Weights of a small mixture-of-experts language model, trained from scratch on English Wikipedia: width 384, 32 experts in each of 5 layers.
Below are experts of layer 4 (counted from 0) of a mixture-of-experts language model. Rows are named router (the router's row for the expert), down (a neuron's output weights, with its number) and show model dimensions 192-255. Each number is 128 + 24 x the weight over its row's rms, rounded and kept within 0 to 255. Numbers have three digits each.
After each expert's rows: "raises" lists some tokens whose logits its average output raises strongly, later layers aside. This comes from a sample of Wikipedia text that the model never trained on.

# expert 8
router:124096085120151104131143133117090067116089153110117130131122110016114118145153177094165160138154131145110122134096102139105155137134142094125106133139159135133120150092156152110132110093106121
down0:092132120112161077116109184158123117121146140132077120163146114154154102100133109112078143139144105124128110163123129124174120046156132123096136131151109119090166135147131120140132107133135120
down1:147130131163144138102119153130141111135107114114097150126117129130110108114124119123148117145141124118118097135121132111127101147140160113167120144142127136133131104148128140094148122101091110
down2:160128076133123113134094125136108124099114140106097136150098114110164110109163164108137110127115091124123110130153116129094090126112106130097102124147111132170149123128168107123115103092127116
down3:144165125125148164126137100135160179126138107066121185113087148137130131083129096071153100126153150110159123123142179123129139131115152139090128124092141127146136105107104093104111118129132124
down4:162145100109105151130131201115152173158150132151111121114137126105144159161121123147139115093138125120121135087097084111130106134113140113154066111153131123116119117136145156125163109104097123
down5:198103110129143144111099156131152097132115160142103118092091134095096109145134154099134101125167097153157167134110111112105104115122174127183121165153037172117122125157124146156117122133137142
down6:127117086118127188113127127125104139080157105142133132102137123123091186146129138114112122117149138110091103158143136081128116138141105126171140117112166122091167104155156175168115128134164126
down7:164131149131131165106173147181108133126087101110125157114098134147144136145159170153137100105162121152129156121142144065093134097126107111114141108109123099131097144137131120135132130115125145
down8:127124077104153110132100106138126146138143114121126159112111157152085156133165119167148119125124120152137142115148135112142117146088156128137108135122089133131138112126120137128105117125150108
down9:168117114134146108131155158114188103170135095155102137099125119096114097093131110122074118114115141123123110160129097137108082132132099116113169142123140143167132127104134150148129095125151116
down10:089132134158161102154150071106118117092135136116148145114135118106137095131126121082105140131107138106124119097151134112111101074130148089113144112161122116097132172129128166201141145135083153
down11:094110121161145169133112154135136139096133183088151097084117106142106126128168112101163115178106153079143135124122107149108121127172148112152137100126166122111167147064099141128100091143129139
down12:128129172088123079121102182135106118099148147124123131071141091122123058119094162135138122121118147130120137166124135148140152099185134142119138097161117115122123133156135127164151127088126093
down13:121116102135087125127125148091111115151145088106105094098116130099108156129149140099110134151120119159122091122149137142092121143091146123147110141147106153174128119129156144144104113146115121
down14:133116129123113140108110130097160118124132119151123104123129149101109111114097131120095130151103136131108112111167147134183134127132135119170103166139123151078155127119108156136131141127116146
down15:100157171136113155128112146108123086105106110126170103143118065137167129135129139111139086180053122142106137129140150161095128142110085110153133170077097172157129156114085126134061128124141178
down16:101152119155105132161071133134134096167103117149132169096145100116077131136156154132160111134153129167098116083118133111142104177108125136114151108102084095086139137133172143097155130135137114
down17:093144168112138112151105104143118163138150147099104122085128107167108094119125120159063152104131122128166136100117102067112139107124092170149145131126134115098129148125127073129156133162118106
down18:138146107154135136105144178146131108128121110084125139167136064129111164110139151102127142107164069135150152091076114145120131113132133095123152152115163153166128151149157178109156096118124128
down19:122143192111119134149148094120166120120127114117141085117131106157149110090101110143116112152190110124138088150162089098133146064131126118138135163111078123172127129179061104145121126129118097
down20:114149142155131134164125085091124122151138070065146132142151153136078120132142069097140134128098105122123138129150151163141136132178132143118123125162146112128107110174155156109145108123100125
down21:089153119126153107137130125109144108122141134098128123120175144152127160097133161131155118160153116110143152105101153140121129146126135106143138087143149142141111171173180120131134090134160095
down22:117144122126126146116124161119082189099129127146122111130120120174166176135147159135110133122130154095119128153129097120128085127136122096150126133139147143115130133135096108140112122113100134
down23:138150081150167138158104143139086114090111148137100121111111131156131110142087091142120137180101136096097145177134139151103156125108177128155142134148114107147156075093123151112100104142099084
down24:093124109155131104134152126093153111159112107129169156116095114137085073095099111100132161103107116163167124182138142096189099112131146122135113129152140138123140145137156200107140128127133134
down25:148099130118104140104063126125131129107125129156151130114180142115133100134131124105074143105159105122122128147123146146177126138127146122158130116158132118118154124126085115131087143126148149
down26:155148116135145185133141139117093156154144107104161107124103131134159134128157122105141093136134135143154137153114104084097091088080137128154143113071138080155135148121092142091149111119145097
down27:105106129154146110106121049138149132168150147119140141098100117106133128127125185125141122150138163128118124134117136142098121152091124146106136149087084166143125140136138172175106116103142130
down28:156097133149168106135135113107153108135170158147123098136095120135135150108128094122138155157132129099143134115124115159110131140111164138117089156121127112120112096122120114131123140130094161
down29:109107150153119131160122153109113120106129172134147121095090092119103134114120135129097146123122137128094162075139154105116116123117139138160138129171138125161113168122092090129140112179147102
down30:178115109091138161127141170145086113099147131101128118115089097079156113135131116100133128152123132120117106161132102165107113116168163151160124143133138119109170148123107168174131096124131152
down31:163118177116133136130108100130138107114106099142151123121136145115166113110111163122127122165122119115081120166153174116126099119159093113206155146105106123126182140122133092145125174155154088
raises: "ap", "am", "ust", "ud", "or", "ight"

# expert 27
router:125128144109119099108133136097090130136125155157127117125123125053128064150134131134135143131154141139114128163125098114137164133138147119131125118124139126106131140074154086099116149130116113
down0:104119152158083100128111129122118123131172158129096134114162129122121120142097134128139131133126149132141126122082130092174146111101157148073133149140120142112153153123133142115165139152117116
down1:139139120117104134149107119095124162142104076147083091201128134116095152169129139109132125087131114119134116130119143105121154116140133134147134142119114153134092141126124146129092102096127104
down2:079146126090115146112107171107143150145115153103104142120086150118108169096152083138131133127163137126156133176085170134144118136164111161119182119178113123175095139136163127152147134166142114
down3:148123096147118087123141145151105129140140164123129096102098128152196089150127152148116122112149119122101084118148136145158144094130109138123135146109112152112149130119105111131119087142170114
down4:168151098109140155134103123107161134129207176127126160137111138122152100156132099148085144139148128106119159108128114126147124175135149137097148143153120155160139141113128159162138138136138118
down5:135106139132114089123110148100111148145137110075112114146125130135138138101182160154123109168108142146133131136145094105113117117119109127122145131116142144123120119139109145121116116115110090
down6:136145145116117157105118123141125107153139177146097142139159111109161119174138119123180096144125132119129144118141147147207151141099175123123138129111163095116125157148114082144127128112145161
down7:136124147153122064127143119127139126144149145094081123085173166180187071113127091085152090147151108087150152170148110117143170179156129118136176149085138126174120137137064121111102121143155150
down8:169119155118093168126112139097122142141139114147148099158097159147135114147131116084120148115137124191131154155136161147107115079092126125115117124137059123119131092143133110069102133138117101
down9:176136139139161105120093111069159119132149116155144129142074120134119125140124173119132123148155106126144177173128096143079130118110125115094173118107131149140153136105122114107066124105147131
down10:127132166141139133162098140119077156128137113142143113136138105128143143117128091141118174176166106132107126132129099132139119115092115127128130162136131147133111075117131113166110169122132136
down11:103143154146125142148155132125083143165119172148127123136102148133127190121127098163128122097101137101144100112105114075150136142083118147141124150141130155098169067119066129120112129093146116
down12:148166107115158105162126132142125118104089123154108140127098113087096097128070152086139134134145096076165126152148117099133117126122096102164145100142125111084147112118117108138150129098133137
down13:132128107109149218091136079082134174108107112117158102125127104153123104195149145179118171126124132153086097167141090141118117074143104153108141118139127123131113083125142079087084157145105153
down14:088118097125145104113178149133094152150120150139120111137123091169102124081127149135137110141139145126089133135128150119146160154106090147135126112105058138139133122111090137108134083135155111
down15:116144100087110115132103109122114139149141125079106136155129152130144132108178129125144150174067150130144136111120116119159177125135133110115105201139187089149123158125099143131140153127136146
down16:122129122109132150137150147146157101111104122169133137162110119096133145139087105127091144147132116098142117145102110132176143063138110133127124102161147142142139116095178122144126128126149157
down17:131158099119136133171151111139107127136101105108106113117139121132122134153144131125104165121142109133140137158106051165135122093092137126102125122157161123129179151118107088093136147171127158
down18:159106090138103157128142104126143114137106140105125127126117119163129158109158128149132115135122134188123097115137127119102165143156128133157146112152107112166149120132123163129136113131141112
down19:128070155213139126125122126089127119112115135148114154147155103043100155165104134092142124153139107115095129148087136108137111106117120104122127139146137110167091100121137112137149164095096121
down20:150144098091161109148113158157151086122139131082121189119182110157137115127122147116107158148159103133134134140135116147122098117145079127123156142125130115113128129136155138184159131118154120
down21:099164137112153083123164138136103099143134091066111119097201131113141114121129139126158152129123123121153129102103151097128173046099137141150152091122125157108121135136131138138098169153118138
down22:108115123137084178146124139141155136090158148152128145144132122101133128144108111113097079118108087178123144168120131169115133108100145130138146113175133091143111133164141148137116137140137128
down23:106106132138106099089144098143171146134101094102150140116106130109137136137097124161145131136138125119068167141101128108105116143074119120074083129153141115037109100107132153135118110164103127
down24:148080079081128158151087124151134099127137128118164113084138105164126136149129134128106135121110147159149088140114094089107103146130113123131094151162118120129089130157111166171111105122127103
down25:159101131122108147117106108131123131075140136152121131111126153167144123142105068169146116131149127105129154127145115143124125173130186120132105127160146129155154125106122111140103132115133110
down26:135123117104106131180123127101114141130115118147102082159115148081109164110139158155078124165146164119093133114135176130156148140151160121107115127099151132114144107128150124103116122092110126
down27:088121124145166146148157119126125117129127146090122145118094087123130136130161130116087131134135135194098142169123137071096121070094067177108094112102185140073163100109121139103107125143110096
down28:156125138144157107123110122150119175132128084119132119160077126137140113135137118086116185100098126123155091125109147141122120108136154119159172127157160138127167140092123122131081123136163158
down29:135157117124119116132102100136132125160146151155109123145132124126163115154179109116112112112053162103120100123148110145116162121135128157152071086103130068094167138141174149102113115142091160
down30:154133138090127139161164121114128123139158128137086160090118148166151167144103157170107096152076116132158119133120103069122148135075186106115140104123137140100116122154165105147142135124122126
down31:126168115091131148089147154151136181140138160122099114177128108120121165184120146143143081142131105122127201157112137153156129115154089155143151112127140111122122115141129120126161120176134125
raises: "\n", " since", " for a", " by ", "\n\n", " since "

# expert 30
router:085138099131135111121149128102097115136140136152135116092107100098128160136143164166133126124169134118093145150098107130140137110094097099136134151138130122122117140102111110089132145133138094
down0:162160110111102147126115156121119137090143149123106112119157142174127150091086137156146123100123125123161127138130136150138114071101109156109165100163110150091093128150142127144128100124156099
down1:120088106125116161148115107157139096124161088128138098106100095126158092109119150094128157149107143079106124143112135116119141167115151069167136137084112160123139135122167107117109103124178140
down2:115098125135117086120094083128126166172141109083128148091100117150156164138138108117155125097062129124152146148123104146111135078121113142080119161145173139093143139084111114104147151121105132
down3:120129182153093139151131144152143137121096110151095112096125127200164093159121136107112173143081158090110164125131124109108113103155158094142133156157109111091121219105087120168140158154118139
down4:106127136127091086154097142148116135136174122107151141143183157112098133144124117099163133134153122160147084111142155128147149144132163145168116131183140132121133131148098156102146163103108125
down5:144150135153130100109126134142117142082113144130146132115123114216102111121139103139144156125162103152149150115131136129104116174189166136135123137161118127103146092147078094137086154109127103
down6:079141099151118136092121147129118133104169124108118137135123136104094139104105097116156163098170135110131146168117091091139128147147148134144104159125095132105172098122150099098130104109111117
down7:088122156176104136137142189101150134137115167168131100135137131186086155112124133138110145126104112127151153131117163124096086143118129155148152114157095132119130130080110146109125103102145145
down8:155134153161116178153120127151131163138133122133128141125131135130163098116153123147141134164104130138136181136143114100127150129119169159134146116152138138153103135157133140125152136094132129
down9:087131156125099141130128100102119099136102157125141106109102144100123086149103146095137104169099129137105145095138149141137082153154150115127136145146144098109110145130137098122106131114092138
down10:166155128147149116120158092151149102096121140105134161144165152103116130138140155144131135091117113126124141150145083139117134117124107148140112128136201162095125110130108135133145181151105120
down11:120119145118104142134149112146157126179128102158139164083120140131140110132096089136143162106143130108168132153153143115129109136106115125144154159081154153149113092147114127150087075166174109
down12:120119100143119127152125122104152172102134150128131152135078178192143132110141139121132109128100133125107091131125142118139099122089114159092151123149138068104121125153109068140116127132143170
down13:154116154124088176145134148115157150124128164162128145105147133182125098093144095128102122089142120138144131091165131087097138148146097179132120137120121119162097109144122155133135097107154107
down14:167133097145147160124142095132092151170129104094118112088109143137164141098119138131137090110164138133170147168082112152151163179105111119203115128088157126084090121114126101121151152131105154
down15:099109137163152080151132132148110165147128116110121132101101104096123095152162138121155090189165121104097119165162105123111146150138153132140155108130110115145129111129128153067146140140141162
down16:192174153162151163136110124127101121123098108097131096153116165155115157135118114118150143131122145133150125103123113144126110165108155162119124140134125136111108121157126144108130105117120094
down17:147135093117181100147172134129122111075159162150140161114132125144129121074116153138117111067113135139131127129090125143163113128113109120116115134117156132089102073127115106153100129119141115
down18:094098162108137140079117064125161120120165096140127122139110140186129139141095153134169133101077152115070161118106137156187123101125160106099177099137146117133139106143102082116133113131190137
down19:114097159142111077169137142125146158079099119127132118113171124074100092089116092127180146101100138133146123065145086125115120168188110138158139156111123134151141125114097129110138142122149113
down20:147092099105160154108095114140130184124147081116158144115127117137135124125151143144135114144163139122116143154102141098138094105108114116142123116100098147134124091131156119118134168155138154
down21:118136132109114144123094117123115110139106120113120178113106145094068136112108180115135181125125123124118108117105133086119154083116124130147066128095122124114160123095136106114147137113131133
down22:117127070148167117127104128150134096133152162111165140168107129128116138155129138106133140156144124158135102125124132129124101108156152134155111099155123151187143183085118145117104149175127182
down23:136135140139107099131137137154118100156131108126121147076207140074099115141137169094135117121075147117157107104136107142125125149108167171128103088112112111144133117111134185158139123128088136
down24:124121141130166141165176133103137111124101093118097122146071095098112113124155138112115159133135176136133151159156066109128137112131131093151113072159129108130109107149132106158140134168175137
down25:177136113160162107125141172121140134119192154135144144162147151127100140184121123119151156109117115142150102130124105139142103149152135132136155097144101165091128127119140123173100116118137157
down26:126110137117119174128132127122118208165111144138149143105111117148144164125119139153123115137152164135098148106112150191083113076112099141133150081103112128120152117141136132078118144116135158
down27:104100129130150155138133114133111135105114174153097102138105137164144160139119103112140146177110122090167152166108166156124149110138110162111156118106147102130106125150109141134119167125162155
down28:161141104142158132124139181143137080112178159065117140129152128128135155139142165106142114116113117129108134158136112144153103094140078097152129147136090167130109166143100146148129128114129135
down29:089100165175145117192134086114153129181118125140149109128144124071134059120142112148151104113138148128096134122156099079152094175142121111137131130157106082125167116127151120114118161132123166
down30:090135153125088077119120079155136131107145124114149111126104099120139135144101112124117140101075123103142126134147154182147159118127126130118141122087139113108163150116136135119190190130187133
down31:134124131139133142128083162137100139143160127137133156144117108164092138128089089161145158113126120089117130129150122118092110126140105146130154093095088120176136175111101139100146130130139111
raises: ".", ",", ";", "-", "–"

# expert 0
router:082139109117117091114156139107098086120118154119124150101146131055127128144148148151187128125167145102119143185143083126113174116139113099146120117132133142126123152071121138079113145104133082
down0:095157115108159129160124106135151161124142106122122131162112123108165094145133138151113122163152117127104106114115164147108151197164120153111139153113176120139105163121121120131141083118104156
down1:100140134077127150176115127115131121111134091179136151125081137130157146112152113134156131107122165079116101161131136103106142113120110131108150084117154154138148153126107150138116118138109144
down2:142088143163089152074170114126137134108113125122109110125124147155106145103137094156168153096149128111117121127128154117105130124076127127161113081114164133140125172132128106147108103138111132
down3:128128146117082172186106120150131150132135100149157118121141144108115130144116130123109154088108114120128123119182084207148089132122111130095140140117110115113135138154091145112129132103134138
down4:136066104173114116122088152138149117159119148145124124134191136136086106097102148074159139174151125101154153116126125130115143142122107149131105117132087174148121106131106165137109131161158131
down5:118157183102116155123134112120143137131153111105124141138087169103127115146124110139136158141120148148136112127124175146123092129148124137110102105091132147146133103100091136161111122111122174
down6:121130118155117137150139148142126163150149113115135187099144106116103134156145156076146129074139137150135124125132119075112143127082134155157135106106127155119135140178156123163170102118146153
down7:117132169132079111151169149157119139122148161149145149128111130124127142113128137123119177168124104153117088146082104085141158141168132128134146133139164144170126178123132109108116145159116124
down8:146159116132144100164116110111153121152136141147084122144127170106108132136096085086126162089124132080116114151171148153120102115137119134147149103111114161179121131177177148140150104133122112
down9:145108096153170151161113081131115118131144128175136086096123143137135100124132137125094133114090138113122102169120088106160097124148158107138124112113166066144122164099107152126105115146157087
down10:143124146126076117167147133132154114172130168104114149163180148079072109161145153095133115146117143143097136128111103136114131193079135155122127148107140156130152119146123154103135161123122124
down11:130105119097149123099137118152142118182100125091159103107153111153162141123093111103117162151114119121130120146104120094138147137194128131124133137116140143154119146099205130089125140170150090
down12:174101123138132090122150110115152132129141112121087091134136132146131118165105111112138109123121114094121099139140159107099128142121126111123124117127100122112147110132129093133136106078137159
down13:146080099146169126192093123111125178134145149140127103130121123137159119143146119109171151119142140123078134094133113142119107117100163143149080116120111129125159118114105082144131136071072134
down14:179126137143128084134111099115146155109138102125150105128126161091117125148146110102088139130115111147107122088119099142156115118123115134156146139134148119068153129147119138106128135121114083
down15:132166103118123067155102132112151086139111147126153072102140109138123132100080130141090150164101127118123107102084110138166107140150105146126116117128166122090156146104119116126131102126144153
down16:144168138097129114149095127116133137121097092142103134078087112114144093073154151133124148104147140145114131171158126144122117129111097095119141118161069131102133174132103113130135081196126129
down17:156112109147165157138140160155096126127149146121108143147130132111099126167105170108095101140164126096107078085146094164117123141121139113147130128112143123126138163126087152097145109133147167
down18:148151098198168136116158115120100150096089098122126111144158110130109157130101154163134106164129117147159137118153148120088127166145124129137141132122111133109083132175111090139120097109128140
down19:148134121146115079132145139117108140134140088122104170145112134121067107112126131089109120120140139128134113129123101145155111123118149105131163114109156123115164098129126104073130164151132130
down20:152080115090115144132119173130094160118104152172134122115180113172113089155143138118142134121066170112109115105115130081116112067156118137146105146192159117140147141150098089138123180145119163
down21:109157166147079091166150107112130139173105156135107135119118167131115151135126137127120158145100140147144164108152158145159092099155143141156118139180131069137118129129092062070112136170135158
down22:134110135164114126113125121118127139159148114133097137117108145141093103113123155098145159150154148172107108127116106130146145098104151125126134172154071127098141127135136095141149133131100089
down23:144150145120122167142130078133139128124133105114108089113147117139171111153112124099095138133142131077116146131150131139117101128162113153145103097157126185140122150100153144107163117149165157
down24:112142118147101171167111150184120151092104121125113155120126125117132114110127117165132127115124075130111171133180105124169141158107145164104158141092144124134132104152104156129159160133120087
down25:147160118127121094118125073132120168135125135105141148157156144101117108152138112118114141133095122101151132106114169117139099102124092104154107128112116165154166168140125088085142124147113112
down26:099167129091154143129069141095112128097123154108160142090127144148120153113122137160159135150142145122117096157151101148110117147104136162125109141106144118140119180118130112150109107147189106
down27:150082099164165143100114146131174104099109147148084121101160122135138098154148127089145153120172136141156125122123126136144135165103117123141127140108125130094124134085111090105141096146109140
down28:111101089151094111163109092126117151180145123059100109087168130135107121139114137114097144163104126122170143108145108147092136152111132091134093152132128162138156139088124093114138130145117101
down29:121121157109112123117117150103126123106124107137126136113138113172133138153126195111151146067153112112103128155082103148133056138125126177102102099085105145081166124103084146104108116127133117
down30:142119122131155112135115109147163151164114151112113151091102076137123157146122157132082126158128111076096102120107150119105111140123114144124084097100125176137152120139171142129143107131123152
down31:192129162081113094098133078122089124095112161122097145129156143117103154155142109150130138149100112111145113077130158126088140145150134149085152108100162162107091105127103138050099145159151123
raises: "-P", "-M", " III"

# expert 21
router:126134095109127119118138106125106144124117139099124111108095130084108130127116127127143145157159163128097107153114073113112127116124107109152117127138130141131133180102146126053114122126116096
down0:174099123095172147123111176124127106151141083111170165123204141170095077114151097117141152101152154138123130138148144117110132083149109120162126131138110118124113152115150122141126165172115119
down1:116094118128173125126111153099149138146129168137142152135142140101137103132112120140167144156131140130111144113148117118102095123117106102152133126127128133198166114121102120122120187126143166
down2:139133113176137123091143121104128092116129134098135129096115149141163082139121127151166159126111157131157136185141148123122103151143155141094149118110072139152060112152130130120107170110156114
down3:140119104130149124102142115128155143081131134136132156087104116097145117144113095091135169097156133106120128117122159167156124104121116118107129138085162108101121127156070118175099127124114114
down4:150113108108096104100124147118104148133157074092126151095176141181128150114132108118142171087164123067134156129122134091122122140118102121092139122098102121082178123151167130103123079127098124
down5:127122102135136153108144139123182095131133111129152101148117136066104121086129120091115112112103131117109092106159183129105135168091129127144142134134088112117117136110149153139142076130129137
down6:103112105185151126158136104131118098120159114138141137170143119081116111127175146118152124118149135073117116107135115144165151123126104135131064154117176112092145144122170132137136119139107121
down7:120125155155153130110158147086076112152130150133082132117123106087115077145139110193144136092112163123157127129124106103103133102109123133142126131141139178157121094132104134116110120144161152
down8:160119132173161075138128170106100096135176151155145142110150121094095112109128098109156137121137144124156124112101145116183124183103137156138137120172136162140152134137076109124108140150151128
down9:165129082130153085126093102125146143145106112115113093128146150138096177110107139133117163138159127113168135151111140121156075087106156126146132150097176121123141161116148146101125144084100184
down10:092139186138157154156145146120146133143110105156145126136124185070160144133119140155078129129153140125103139139126098121154160148122165122120177128128120140092106117116140198146103079103120076
down11:108137118161144128160136092139098107126131132146134076161150139062163158164106107143113118142118148124149114164138122132166116115107121113167115135133165118110149182093171132165136137093073097
down12:139146133164168143124136142117141108134122157167128141158113144169176102103127116133081138127085143112134164125117103114155084152133116125145118115151139157136104174107117124114130104142127108
down13:170132111108140120094127144112188102133134127104104117135129160077113143121155129071116111108114138119157103147159148134148129137092144120090121173123127098123108103128109158112133094129133136
down14:155114192132117158124094154103113133156115104122149128161156118187140100118166106134115152113110124144131136163105084117103139129103148111149116128151113116104109098143125098097104114125140168
down15:115132123120198142151146162130130133154139160110123125162129167110142180085137152137138134119103155152079158133126166090120081123129132109147124143172113152112095153147158174144126146147142119
down16:125153151144140099118157122146129127134127147106121140130166160052097140131120115078132152105122120160149094125069137104120132129142134130131116102142133107131092125099136145155114089112112124
down17:107147117131110155164108153122135183144123171115134132119106139108130093137154134153120156154140092125117153130137120071134150085136108143136117144136132157174119161131172109083137127130110151
down18:122149149086185123110154116106113130134117131100123137104155137178117164127101140133111128179096097089101104142068172108127091164148100151114125097138134120126150163107100115151120140140152114
down19:158126119087157120130117099149179155091110125121165099196136117179079131180163130115140123084087134158115140135094130131122105082163165108101133082136146146138144134136140114066103106157142098
down20:128108116135135085098095140109162095130138114066133155139148106101110112110085083092165148128147110115096097115161128118131134097121148157146147141104118120168144118152077126148155101140137122
down21:143144173174114132135137141096113134150086162147126124117141132153127058122104112140107144137122136156150160125137139120144090167180101130137164098157157129122131183117143138128144114100126137
down22:127093090136130109132125125122144102116175129102091137084117108126134078133147131095113157173110156128118111122127127111179117114145100118121129064126164143147180116106119107110117111093105083
down23:131106108142137087135164149137108116156142128089128153146156122115107099143119145106154119093128152104125105175082159159169170155152099128123120100113110112099124121113117154099177136134164144
down24:140156115143107128117117142142124138113152102113106145125130119159139108093123126129130144136141114109165168066142140126118166141127112142138116100119090113106160150137115115153089147126131159
down25:135139135116088194136191142123154153149164099144115121114159129047152171118118135137134096120083155104129128131164136092099151129094140130121124159130140111131103169142163136170143144154080139
down26:155100144160147132128139141127105119156124130173122122116160155110087103134112091119141165132152108111148145120144171141176111136160173106168160096129124173149103162098154120154143138139150101
down27:156089129138124111132126144134155137143127121087112163158100145155122150116115142129138169164079103072127156159140110144084101050114123137150124119105119128161138152116166114039126120121138127
down28:104108125116142153108169129111154112170133173119147074135114129153154142157110124145076111115137124137138146119177096137158143101118135136123129153113118122127112105134128119178130082103105155
down29:106159143092133165141125109147161156123067141141114099120105151194137116130124149132058140153113145143119127145142116090122098109099113106151102129152174115133105111121142071145108145146121088
down30:171117112130132085149093102081140125089115125109089122128122143111103146177114114128122118136122123121160100120116135118149132079118138138127154132110145094117139116106104096094143109102161097
down31:126139155100132160096075151141116123130085119116133139168121121193127145118131144165123119129095089154096141180128138157090091075154120106134168115158084105151092137132102097117120099105170122
raises: ";", ", and", ".", "–", ",", " and"

# expert 2
router:119145118183138102112169128150106128144090129149127095119134090091112091121131148143157139121163191137131130121110087140128156094133106122157099132115135129117128142088101135086108141117149089
down0:156087106126128119104108119127162135102099110123127105139117121143145164104107142129137125102125095111137097175118108053103134113138108104120127141126107139150121077131151145068124147115100112
down1:119140156112098127127071160088148109108123156121122083129151154130128112113147124108115142085129112151110101107146116122111129110139124144080168143128099105142122104107124135153132146130116094
down2:136138109138088160150113108129148105135154168142121162128150143117115096126126085090118184111150111121136109093103155142118138112108090132128136178119085125123125103099105198139120150133133080
down3:139120126127117175145089106111103126155095156103112159151131126136157136132147142141132134073112105151131137158126164134132130054122119152128084124133128107116142115176133149132131094138114137
down4:088150101157168139153124105118151114125124131154143142116127151129150088098119135121139145141119095117145144106130152145100125094118109111121087116128080129106100117134107154143157184118143123
down5:136132153117148109120143102139083141096169092063112121153127107105144200123125150119144141106175140118148112181109133102112125154130132120143136133090106141155098151110118158094104129115142154
down6:136116110102162171140106104157136128152138092091115144109146136150095131112068109103121122167092134148123128146147134146115109174096155201138128131123115137139101143158113164130132140122161093
down7:145154130174160101122144123116133110120142140118149161116129170167110123104148105095159147107133113115134138101158127135143133104162144132111178159118168152097121099127131118123088147150088109
down8:129168126090125121137155141131149095129089130116120114156120119107122135092177125115117115086152151113118106119145156164122097160079137152136128120134112141150123136143093155159123137129129125
down9:129106073111134184111148130135106154141161102121153143149116161117127114129094115153150135102108134131144128150100137089101123124082162110176092142107124166138157149150139110091105114138169134
down10:134137127127164115108122137136118121165093113089115153117147112125137123136143123125146122112112136138147124112157147149140115133149115104142121131177146123176103130170131094134101115086151121
down11:161084113169091102119128116105161112121112130160156076121137146068062139143149068105148154125114084123114092125115123139097120131143131111162154129120150114135152143100131123097097160151153134
down12:150132115153166152098089149134084113143097189123085157095129148134124124137118157140135104111127117130122137080128118088122106112106116153125143133136108170110135133191164162151120143111108144
down13:105177100115142108100104147115163141090132156158145098133129164099170145147147121135126110163139131152121125110120147148133098095151088102138130125111134104133091111133093135165152113106135147
down14:180130146117144153115145141141165109143114115132112098129119101101123089179124093137147106171091124124129172112109103140129130141074107153109180098142084132093088124119106170087149163141158144
down15:139121135120169201175151179149158106130091122139143159102123106121095102169130122146129099103139169140158149129100086112115144151110127135132116105150115099155150123117100165116163114102119127
down16:115134159086114128128150128144157160156118102143148120117089131115122156111134101133164124136128106140112165125078102159086110152132111145133095120152173114114092125110139129124122187097175110
down17:076138113119114097121146093129128156136101118114094111139102125182148099118126138156165178141067116132144182114127122140149122133137143114120115071166141085122130116124115137112160120184128139
down18:101139129151096082163132122145131154135130125127096115173107117157110158110110138107114112134144126120130139110107153120116141124122147114079122124116070185175077082109142093163103143142122193
down19:158154162127114105109117146134083116141114085161154150127079146154159148119143124103162143138085161120142130115156132113146159155131142143094143096126118121146093135139119112132122092147138168
down20:088141142157112119158121099134107163139110092099113098150121152149110142042102115124159130097133130077098163125143180131155140099123123111179085115115109161123156124141113133100146143152110132
down21:110143101114153142122145128102125124131151137145097160142131101156090096138130144134144114107158117120115093030128124101135088138166148123108100155142117100146122152084162135136105126164147078
down22:105113141168124173108110103122129136077117122114150160119068131096109132140155160120093129139115148110120089134148111140094099097100132089100125118123117183090153096157087162117113137142128096
down23:131141115133140123140110133149129138179136115110125154159095146146112144105147122153147146140114162125089164191158122135131104142163142122150108116146135156143137143119184087168121103132148129
down24:096126134139129128123097154147153111079102145122067177106136095140121137109086107088134101114125131148159085129116122143179137162121129117086137151137100143149120111117125162150134137133146114
down25:152165148164163157115139136109108103133166173140156112134139130133139111132123126124142150148160146148162078138123129126140097119099095118148090139145116101134102136102131162172148105116113123
down26:155107123079110154096129149151141119141094129184108167129134091199102090121146080124130147106133104126103135087108117124139116114149115103102133091113124133157178101122099107099134160162152102
down27:163114116109106163120113150098142103129126147114116139103109109172114149131122118150154127099126078118120114113111116160102113179137103096138123117146119137131127110125146140100128155151137141
down28:160100149142164118128135093146079107113135116105150110141108129081146120157046138128121120123151126091127168158159097125139108166085122158135141148160139137187068147156148139125134100062111156
down29:093154110143117135160124114116153093110157129113108120166123126110144104169157104080154125115106126137095092151111123105145119153086113146125141134121111141116121148149109140119135127071139151
down30:088128138136178132131191148140148118126157100097113110095137141123091136150108150122120138154146153134145106131128135143113158127174118161093194088166164111127115148114152141158132137118106140
down31:143118149156107152143118151138121097137159101124108134161134141081117106173147132092144113107126165105142113151138089179101146178109192107113105099148148172119137161114140162137134113135121139
raises: "ing", "ed", "able", "al", "ing with"